config = dict(
    n_layer=11,
    d_model=512,
    n_experts=8,
    experts_per_token=1,
    d_expert=304,
    d_shared_expert=0,
    activation='bilinear',
    moe_layers=[0, 1, 2, 3, 4, 5, 6, 7, 8, 9, 10],
    router_score='softmax',
    normalize_top_k=False,
    routed_scale=1.0,
    balance_loss=0.000171,
    balance_bias=True,
    router_cosine_scale=20.0,
    init_std_router=0.0195,
    lr_router=0.000815,
    vocab_size=46885,
    norm='rmsnorm',
    norm_eps=1e-05,
    tie_embeddings=False,
    optimizer='soap_variant',
    lr=0.00272,
    beta1=0.95,
    beta2=0.95,
    batch_tokens=65536,
    seq_len=1536,
    train_tokens=538100000,
    steps=8211,
    dataset='wikipedia_en',
)
Below are experts of layer 2 (counted from 0) of a mixture-of-experts language model. Rows are named gate (a neuron's input weights, with its number), up (a neuron's input weights, with its number) and show model dimensions 256-511. Each number is 128 + 32 x the weight over its row's rms, rounded and kept within 0 to 255. Numbers have three digits each.
Before each expert's rows: "mostly gets" lists some tokens that are sent to it at least half of the time; "gets" lists some tokens that make up at least twice as much of what it gets as of all text. This comes from a sample of Wikipedia text that the model never trained on. Tokens count by the router's weight.

# expert 7
mostly gets: " and", " or", " &", " but", "el", " de"
gets: " and", " of", " or", " &", " but", "/"
gate2:145199144113124160133047136163113143141101157147096102155110142104111103146151128090115103136162145092123120120104127117151136105173154108127190108156121160186161142164095096098123072106176097167174196139104047168088160132121092135088079082130179115140079143052113158078125124107100150118148124171109086153081117167111102176112104178130132138126154177085140145156108123105108102134157157122110126129130132159059100126114111108166136115114143114162194163137182135121127163135082121140125174064156175127166170045108153098101190123106119116155057069103107117122134180110081129179083160109149126101156122150138156153084099155114212127131130125097066160140162129116139182113148093188159137191149113166156140132121158157134190131122141142130079175115121099120122138095190183
up2:141119115143144150203090154051151089147146088059130208093186143135086153148142145102104131102122116193117112096123156142112136113096168132086128078137165127173115192081085117117127148190156170144125134126162128086132082185128076164158117212149056130096177103169151159119090168138091157130138126123110083172149118122098129111145099103100107107129130165144117119174079125150113146142132167093114165122186191111182121106092158154129106159088120106117120126147067167121150123159073103065116148168132066160094168139159115146110103127146146150106157172179158114135081097110167135113067138103160090134121176122119100111128108131124158081105047193106052111165093141126155099168137156074161107115161125121124129090169151081088144162104117113086132074111108165130093073174107143

# expert 6
mostly gets: " |", "==", " ==", "==See", " A;", " 0;"
gets: " |", "\n", "==", " ==", ";", ":"
gate2:155124130097192161159127121115142105139106110094082174133145182129104100118092128109190105175144161135106128090141128121138136154156170155160141147137172137128142142138160200116133130136101158105105195117081140116211154096155108158137124177153130115120117101092144151093136144152150111071108134123105097147137085136090113149112212151101132096074089177174139131164138132121112107125060180142103114147109120090182169125125095152150128112097105114122147123150105095128146131139153169122119172080107110090167109141118187115216175129059105161162132149066102117112123124115123154199119126121130137085142108175130108076132166126058084113152140133151106087131144102088147130152149065103145087117103147181086131139135164119076094121161170150118098149137173138156146138071106144
up2:121145151131088120110134122130151157103194128134147076109134124151181162126153121130044155103094130095145124173100163123129106122065123131101136113152130169151121119085118050105123144091169059138167117126184081155079098162120146114126117101101140140097121143164101125150138103116109160171155144122115168117136165109178131102126057107129136127173167068066144141071121160142167190133203067122146129106115146118074121090155113091115101139155151141169112124151155163109122119119113053121138098191162176116126142139185078131091093110177139107072105100147174077162130142124129115045144145170134092154114124106115160132101095138192131127109149143090124151114112156174109106144102181146105147146173108119169125135106111074138136100049061133138132163125110126130164108169134128

# expert 3
mostly gets: " He", " he", " The", " her", " It", " his"
gets: " The", " his", " he", " He", "The", " it"
gate2:139103118161172111152159161098147116126163169112110137148148105139125086137135143105078089175161108155174131065156134141088130125126088136161089197094049176165165117118037146173146102122097126135157159067140166101139140063165132185171128113165162144192169158111120094152067095094148156139137115155136163106170097112126082150107126166156116132135085173107104134155108135107110183136180107125146090098135213155103105084070116147052095143113162099103111117112136154146103110148116146203088175132121124094115126143114162099119176087186113178170087149148137125069154077143176075131164091130075121106188139125111137146107147115118055110152080122115105112099112116194141133094148161148058095104115212109121173136109127129175179110149149101113128142146168111132084143090116116
up2:138119182141143137095123158123140118165132145149094163079191176086168185125064062150128150099177121110102110167181115090116060164076116149144172138112146092111117090123166110116135116133127127164159154115168115136138149132166143138153120137141180141128103089151087205100103146124121116102135127187052071095135153154138149011097097114132125143217090168108109108114143109097139150110146154096115123105123138110200121125163114165111166119129138118148086119164101157193105137112160176094071176107108180171107195076160047079137108098088131152131115134121168142169093173145102096112063118083132097098146085130022113133049105091132151096085163071143106133071166111166165089149116116125159115129081174243070077082086080124120164155131163132125132158151107111155183072165088067

# expert 0
mostly gets: " for", " from", " on", " in", " with", " at"
gets: " in", " to", " for", " on", " the", " with"
gate2:082192085079163155088111067126113146162125108102157147122120153096079112146145130142123061125107192202138099075122158135116151135086130137087130148143132136102095131154159134113066149143104057123154109131122081151127117109164148103111111162130067098088113147120137118140121183175134085135134146112137130131116165132121140068131156128121117089128143109081138198095143077166154086207155124163132123121151176155170147112108095161159129144125150138142156055097158159088117115156123135138162104109085119157114168113115091143128105122126084081134129186138176094143163102149083137155132106178109113201131074192113101151119126115111099110184118154149155123101145072081158093081118092106133175114113110146169157100123158157126135177122112162130140128140116108128052066163071125
up2:096112145128114158133124085089146166150114101107180130091060110113135121089139106140105088129131175188194144087117144141078124151086142138085160115129149091113114118126137117147064087140112117126217029103110126124162132074147126113059115134142099115128104134101056150131169185175151120132143170142121154129110120100136146121124136117098139067048066112048130106132117080151123102164072161147141106131133161176159136148127127124151141149147192163157146105164129158113139104177121141132164061089111120150124114109119097104139141050132098012168167192109164050105120133117122168118075101159103111171096166140116110147144093047091102094129060213182143162195162089082121066174105110102117188151121113107181120142113125124159155144102077166117095113148160142099085067136082117

# expert 4
mostly gets: " that", " ", " following", " because", " same", "ov"
gets: " ", " that", "T", "D", "M", "ov"
gate2:174175138161098102163148177104062077120170201144146090047091102166099096131148138193149158069157127117159113126131156127184154108145113155067121132131160094172185130134094118070149070080136138199078130167144134171100132100137136109134120151121146044155175128160165166119179113151160152147177105147102090128094149117078185098105098104090193100094116137131159163129145124147141077103127076079031141133171080099101137085102214123133147100127184131078087100111162166097092125073132166120174111109166090122183135135115100103100148110152180198095106126172175103180128146175122128146102108064132174115108141113178171124110133139169182114150101135157137081109082126172130163174168166117154104152100160122136063115117115142119114130123136097122119165128116063141105060180158123
up2:147129120100160172085113091147117149102060101166117138201121164121147125152066111102124117129127164122110142122176115134082101158128177156170152172173141113166120136150148127122076184097106121061142157089124116113106101158123137138135077129140073181159129124126101104153135126134112129127096167129122130138135102144151077150126135092135127138167150152099111108120111095128093198106175134111209135055085128162146072169181105136113147098103135141192192104174131108096169119138090086102009164173086150112121161157156142110145120125129131091184134192107070188075135117105130087140174122138119131107133106137087194115186124114129045087080167091109154112101140173146128136098095130128086167161112087147111183096096095111143133069086106172132146102104173200146116144129190104